Weights of a small mixture-of-experts language model, trained from scratch on English Wikipedia: a softmax router.
Below are experts of layer 8 (counted from 0) of a mixture-of-experts language model. Rows are named router (the router's row for the expert), gate (a neuron's input weights, with its number), up (a neuron's input weights, with its number) and show model dimensions 128-255. Each number is 50 + 10 x the weight over its row's rms, rounded and kept within 0 to 99.
After each expert's rows: "comes after" lists some tokens at least twice as common just before its tokens as in all text; "mostly gets" lists some tokens that are sent to it at least half of the time. This comes from a sample of Wikipedia text that the model never trained on. Tokens count by the router's weight.

# expert 81
router:38 33 37 48 46 41 66 49 34 48 34 51 60 55 28 48 42 63 65 50 65 43 38 35 72 53 37 44 50 33 57 56 51 58 21 42 44 65 36 58 55 41 38 47 39 41 50 41 35 54 43 69 53 59 35 60 47 45 41 48 44 62 54 49 39 29 64 55 45 51 55 46 59 43 58 36 65 57 64 39 47 49 49 61 52 49 67 47 52 66 41 60 40 56 50 65 54 34 50 38 52 41 27 65 63 57 42 59 50 51 60 58 44 55 51 63 54 48 52 66 54 44 66 60 35 59 63 41
gate0:48 67 48 51 53 62 39 32 69 53 34 62 67 42 58 54 67 54 47 41 59 68 43 53 55 56 46 47 35 32 40 48 52 30 40 72 43 39 56 46 49 50 44 36 58 55 56 51 58 56 43 60 22 66 62 62 44 47 47 46 41 42 46 47 35 49 61 36 49 33 51 55 54 56 39 51 56 54 59 47 63 42 51 64 52 45 38 39 50 51 39 38 42 32 30 53 32 54 49 53 45 52 40 41 57 54 51 49 42 51 59 56 49 51 51 50 45 62 62 59 43 60 47 51 32 75 56 52
up0:58 42 60 43 44 39 55 51 57 55 61 57 57 43 54 42 52 53 48 67 42 48 22 53 40 52 37 59 40 44 36 36 44 37 48 44 50 40 49 66 52 43 50 43 63 55 42 47 45 53 54 73 53 55 47 44 21 51 40 41 51 54 32 49 41 54 37 52 53 40 39 61 43 40 44 49 40 50 31 79 48 38 68 57 49 35 50 46 58 44 57 55 46 48 33 56 48 63 26 69 58 55 44 42 53 48 50 49 30 53 55 66 58 48 44 42 44 60 31 47 39 44 60 44 51 53 47 76
comes after: "ol", "c", "v", "l", "el", "r"
mostly gets: "ific", "red", "ig", "iv", "ved", "iz"

# expert 110
router:44 40 48 40 46 51 59 59 48 65 45 39 12 53 49 60 52 40 48 50 66 60 42 48 68 39 38 55 24 44 65 50 43 41 38 38 42 47 45 72 52 50 43 55 52 47 45 52 20 63 38 48 60 38 43 28 55 44 51 56 48 58 33 55 55 35 66 47 41 62 59 52 66 51 46 59 50 56 47 53 32 48 67 56 37 58 51 34 58 36 54 43 47 55 52 57 55 50 44 48 51 58 30 55 71 53 42 56 60 65 40 51 41 46 39 55 34 52 68 50 53 40 48 41 64 61 76 55
gate0:44 55 40 52 60 42 44 51 50 48 40 54 48 57 53 51 34 45 49 49 60 37 46 37 51 35 64 47 72 25 50 61 49 46 30 42 52 50 36 46 53 48 59 43 46 45 51 65 43 42 51 46 43 57 48 25 57 56 53 49 68 54 29 47 46 32 48 53 55 38 56 51 60 45 43 57 63 51 59 35 62 32 58 65 45 46 37 68 63 30 62 54 52 60 30 62 52 38 54 55 45 48 47 44 53 67 37 59 47 75 45 60 62 52 47 44 45 61 56 42 62 36 47 47 64 48 54 62
up0:50 32 40 40 47 51 49 60 55 52 54 47 41 50 52 83 60 62 45 60 35 51 51 42 53 59 39 48 64 54 56 52 51 36 66 63 45 42 59 71 38 51 53 70 53 64 47 66 38 34 60 45 56 57 40 54 50 38 57 41 38 56 44 44 63 52 58 53 56 62 51 49 41 27 36 43 42 41 39 53 39 59 33 45 44 54 58 43 31 60 36 58 44 44 57 59 47 52 60 53 59 38 36 51 49 47 61 49 49 50 67 46 50 51 59 60 61 43 55 41 56 48 34 36 40 52 60 50
comes after: " L", " C", " E", " l", " A", " N"
mostly gets: "cc", " Jos", "aus", "as", "rag"

# expert 84
router:45 44 52 35 57 46 66 61 53 56 50 51 35 52 46 53 50 52 44 46 47 53 34 48 54 34 53 51 49 43 62 59 53 46 48 57 56 65 35 50 51 59 49 63 42 47 54 61 45 56 56 40 50 48 39 38 53 60 57 67 32 43 51 50 47 44 59 49 52 59 51 48 48 47 57 42 60 37 32 51 41 68 48 48 46 59 51 36 46 66 62 52 40 56 77 57 57 32 40 46 49 30 34 63 62 76 56 67 61 37 44 60 42 55 33 63 43 43 61 64 38 40 47 49 22 48 56 67
gate0:41 33 65 54 46 58 51 54 77 54 56 53 42 72 56 45 58 58 39 61 38 66 48 42 47 46 45 43 61 38 53 66 40 51 60 45 68 56 39 30 44 37 64 48 33 54 57 55 42 31 65 58 58 59 47 31 56 51 57 57 43 45 43 60 42 48 47 34 39 64 49 59 27 58 56 43 59 23 42 53 56 55 41 32 47 50 55 40 65 42 51 34 32 40 50 56 47 54 32 36 41 41 42 59 54 58 29 65 38 49 38 71 29 58 38 53 40 44 48 50 46 44 53 59 46 53 36 54
up0:51 74 31 47 49 43 55 35 30 54 48 52 57 33 49 38 53 39 57 44 66 27 56 62 51 38 49 59 68 53 53 38 36 51 54 50 44 40 49 59 53 66 50 48 52 52 54 54 43 61 34 65 34 44 40 58 42 41 44 49 58 49 52 37 66 51 41 57 50 35 54 56 68 59 57 57 50 72 59 54 35 42 59 61 49 65 49 34 43 58 49 70 62 55 52 40 58 36 57 56 60 46 57 46 37 43 50 43 55 66 46 44 57 48 35 52 42 52 49 52 58 51 40 56 60 47 61 41
comes after: "-", " and", " a", " +", " to", " &"
mostly gets: " st", " kn", " t", " sl", " sm", " p"

# expert 44
router:45 50 56 23 52 43 56 59 46 56 47 39 43 51 36 58 45 60 47 41 54 53 28 50 54 38 50 47 39 35 61 67 41 40 46 64 49 64 47 61 53 64 39 66 46 44 34 51 40 58 25 58 50 52 42 32 60 59 40 41 32 46 45 45 36 44 64 40 47 54 54 33 49 39 54 56 53 47 42 34 44 61 59 47 40 63 51 37 40 52 61 62 35 40 61 62 57 34 52 49 43 40 47 43 65 58 55 66 59 60 51 56 55 35 28 65 52 38 46 52 26 42 53 36 44 41 63 72
gate0:56 49 32 49 55 61 46 68 43 42 60 55 58 44 42 49 46 44 61 36 54 51 51 62 65 51 57 47 67 29 55 56 68 42 54 49 45 41 52 53 66 51 61 57 56 39 31 53 48 63 65 52 45 50 46 53 77 43 56 61 58 52 61 53 25 44 46 61 59 58 51 37 45 42 43 38 35 59 61 53 65 39 56 46 42 29 52 53 46 38 52 44 46 49 68 57 48 59 48 52 44 31 57 44 56 64 61 57 35 46 54 44 72 50 50 40 57 39 31 46 38 33 64 50 64 54 58 47
up0:57 40 41 51 55 43 40 47 56 45 35 40 36 54 48 43 66 71 42 54 36 47 51 30 61 49 40 57 53 51 57 45 44 51 41 48 34 55 55 42 38 41 47 48 34 45 72 57 33 22 58 62 47 45 59 68 35 58 48 50 41 74 44 46 61 52 63 55 50 50 47 51 45 53 45 50 56 47 61 48 42 46 49 62 49 72 46 62 58 37 49 59 39 43 48 54 39 41 44 48 55 51 54 40 34 54 48 73 65 63 35 50 33 41 65 58 61 47 54 64 36 69 28 43 37 40 42 43
comes after: " |", " and", "-", "|", " a", " the"
mostly gets: " s", " im", " dec", " par", " gr", " S"

# expert 39
router:47 55 50 54 63 38 65 42 38 57 50 47 45 55 53 57 49 55 52 35 46 51 43 44 47 43 39 46 38 38 55 66 49 42 49 37 79 61 48 60 43 66 46 58 46 33 35 65 49 57 27 44 49 55 46 34 61 56 40 38 41 55 48 48 38 56 52 32 53 35 44 39 50 60 58 43 62 47 38 47 42 55 42 52 38 53 71 50 51 64 58 58 43 49 58 53 69 46 46 42 39 45 54 47 54 55 45 70 59 39 69 51 55 48 42 55 40 43 61 61 38 42 73 51 50 45 57 69
gate0:48 52 57 48 41 34 47 63 53 61 50 58 50 61 39 30 61 49 38 48 46 51 58 43 30 38 50 44 54 56 42 41 54 36 35 57 50 60 58 47 59 58 41 37 52 61 39 20 66 51 38 42 53 63 53 40 40 43 51 62 29 61 54 52 44 60 59 60 49 38 49 52 50 51 42 36 34 37 42 59 67 60 55 37 66 43 48 55 36 48 53 56 57 55 40 40 34 38 70 63 53 48 36 67 60 54 32 56 54 49 49 63 38 52 50 63 45 54 40 34 54 66 33 66 47 52 75 48
up0:56 52 51 57 51 35 42 50 49 55 48 67 52 37 46 36 51 64 44 47 39 52 58 48 37 49 48 47 44 58 36 47 52 35 36 46 48 51 59 54 45 55 34 20 56 62 19 34 51 47 48 56 44 58 49 52 45 41 57 57 42 51 62 51 43 49 42 45 47 19 57 48 36 49 51 24 43 67 51 62 60 50 48 45 51 48 48 56 41 34 50 38 59 47 61 50 36 51 61 51 52 50 48 66 33 44 54 51 56 69 46 70 30 61 64 55 32 51 48 49 41 67 48 66 33 66 52 47
comes after: " |", ";", " University", "th", " 2", " 1"
mostly gets: "–19", "–0", " (age", "–3", " comm", "–4"

# expert 63
router:45 43 43 35 49 45 55 49 49 55 47 33 46 51 40 57 48 57 67 40 54 59 32 52 53 39 37 47 47 43 63 60 42 39 49 54 47 56 42 57 59 65 49 63 49 43 42 52 49 56 28 61 56 51 45 32 69 70 58 61 30 34 51 34 44 48 54 41 45 49 49 39 43 48 56 57 59 52 55 33 43 58 66 43 41 71 59 52 41 56 55 57 38 54 63 61 50 44 43 51 48 36 51 57 64 66 29 73 60 55 51 67 45 42 27 63 51 41 50 51 39 38 58 46 47 38 61 74
gate0:43 50 53 67 71 39 63 38 50 47 61 42 70 60 35 53 35 53 44 45 75 46 48 61 48 45 53 55 40 52 47 37 60 48 35 50 59 45 63 65 36 68 56 55 53 44 41 37 49 61 58 36 49 51 56 46 42 69 56 21 37 58 53 58 33 59 70 45 48 52 51 37 53 55 56 42 56 37 37 54 60 49 42 41 46 54 62 33 39 42 49 35 48 48 41 45 69 65 47 60 58 42 58 51 44 56 60 55 60 57 40 48 45 46 66 47 52 55 43 62 53 59 54 58 66 53 54 30
up0:48 58 38 62 37 42 48 54 63 68 68 66 34 60 70 49 35 48 41 51 49 30 49 48 34 35 61 37 56 55 45 36 40 41 31 46 63 52 55 56 37 42 41 62 53 58 51 51 51 36 47 52 64 41 58 48 38 36 78 56 49 45 46 39 31 63 47 36 33 52 52 46 37 68 64 53 41 43 30 54 48 60 40 31 61 58 54 59 59 55 61 58 45 42 34 55 42 37 54 58 36 51 57 63 59 48 45 47 50 65 37 57 23 53 55 43 57 58 49 59 37 55 42 39 49 65 63 64
comes after: " the", " a", " The", " 1", " 2", " was"
mostly gets: " l", " r", " pl", ".9", ".8", " cl"

# expert 22
router:39 51 44 52 47 42 77 40 45 68 49 65 46 58 47 61 54 45 48 60 52 59 58 56 58 50 37 51 45 39 58 37 51 41 47 37 43 50 43 75 61 60 33 65 38 48 30 60 29 61 39 47 59 51 50 28 46 33 58 34 49 47 37 46 38 41 48 35 54 49 54 41 58 50 50 42 58 35 53 44 51 48 53 52 23 54 56 44 29 40 61 49 42 55 70 60 49 55 46 50 49 36 50 51 65 57 34 61 55 57 60 55 64 45 43 50 52 27 59 47 44 38 56 49 59 64 70 67
gate0:34 52 64 53 57 46 37 61 67 52 67 42 60 44 53 39 36 45 54 41 50 56 64 45 54 42 39 56 65 48 38 38 50 35 56 70 47 43 49 63 49 44 54 52 66 48 42 47 66 47 54 59 43 46 53 61 55 67 41 53 74 71 44 46 38 35 57 32 53 33 46 56 34 56 40 48 33 41 22 50 40 64 59 62 58 45 41 47 56 47 40 45 44 42 43 58 49 47 40 55 44 47 46 47 56 49 52 59 38 55 69 41 40 49 59 39 55 74 61 67 27 47 53 37 48 49 43 40
up0:55 49 36 43 39 54 67 34 46 54 39 59 43 47 34 58 53 41 35 70 49 43 41 42 55 57 50 55 29 54 68 52 46 55 40 48 57 51 51 34 55 45 42 53 34 50 54 39 29 44 57 47 56 52 47 33 41 37 56 50 35 31 59 43 73 53 50 65 51 70 51 54 75 47 56 50 62 52 68 65 67 38 41 46 38 60 62 49 48 49 69 59 43 55 48 46 49 53 64 35 56 53 53 54 52 48 63 40 51 53 32 59 50 45 46 63 46 40 32 40 80 41 48 56 50 54 53 51
comes after: " V", " T", " O", " K", " M", " G"
mostly gets: "enn", "ld", "ss", "rist", "amb", "reg"

# expert 126
router:49 41 49 46 42 39 58 48 54 56 37 52 51 62 46 57 51 63 49 59 57 49 27 28 64 44 44 40 43 46 51 45 39 43 21 45 48 53 40 68 58 51 40 60 48 46 65 47 36 60 42 71 47 41 42 42 59 56 39 66 48 51 40 34 53 31 69 38 53 49 60 49 74 47 42 52 57 68 52 53 56 53 62 56 48 59 43 48 36 70 51 62 51 45 42 50 44 33 48 53 47 41 31 51 55 59 44 54 47 72 47 66 66 44 39 59 33 47 48 60 57 27 74 64 57 62 75 55
gate0:51 62 65 37 51 39 63 67 55 68 53 52 44 43 69 36 30 51 54 52 44 44 49 41 48 72 35 47 50 50 61 47 56 46 59 52 53 43 53 53 66 36 48 51 55 53 47 59 60 58 61 33 49 49 47 54 50 47 52 60 53 47 38 61 64 44 45 44 41 41 59 50 63 44 41 42 50 34 54 62 62 51 75 53 59 60 47 70 44 46 47 44 59 54 42 60 60 57 62 33 39 50 56 53 38 52 52 47 64 48 60 45 58 68 40 66 53 65 59 65 46 57 60 45 59 40 51 52
up0:50 69 71 46 66 29 65 64 68 62 41 63 50 49 69 50 36 50 39 71 53 50 51 30 51 77 54 53 41 54 50 51 59 36 52 51 54 39 69 45 59 53 51 36 43 50 64 55 57 45 55 32 40 35 53 54 35 38 48 71 40 55 33 55 58 40 41 43 50 24 40 58 58 56 44 40 47 38 48 58 64 52 76 46 45 59 39 54 44 63 48 42 38 59 38 48 51 48 73 43 41 45 54 50 50 51 63 42 54 37 48 53 58 57 51 69 43 63 65 54 39 55 51 53 47 50 61 45
comes after: "l", "el", "ol", "il", "r", " El"
mostly gets: "iel", "itt", "í", "ael", "bert", "ott"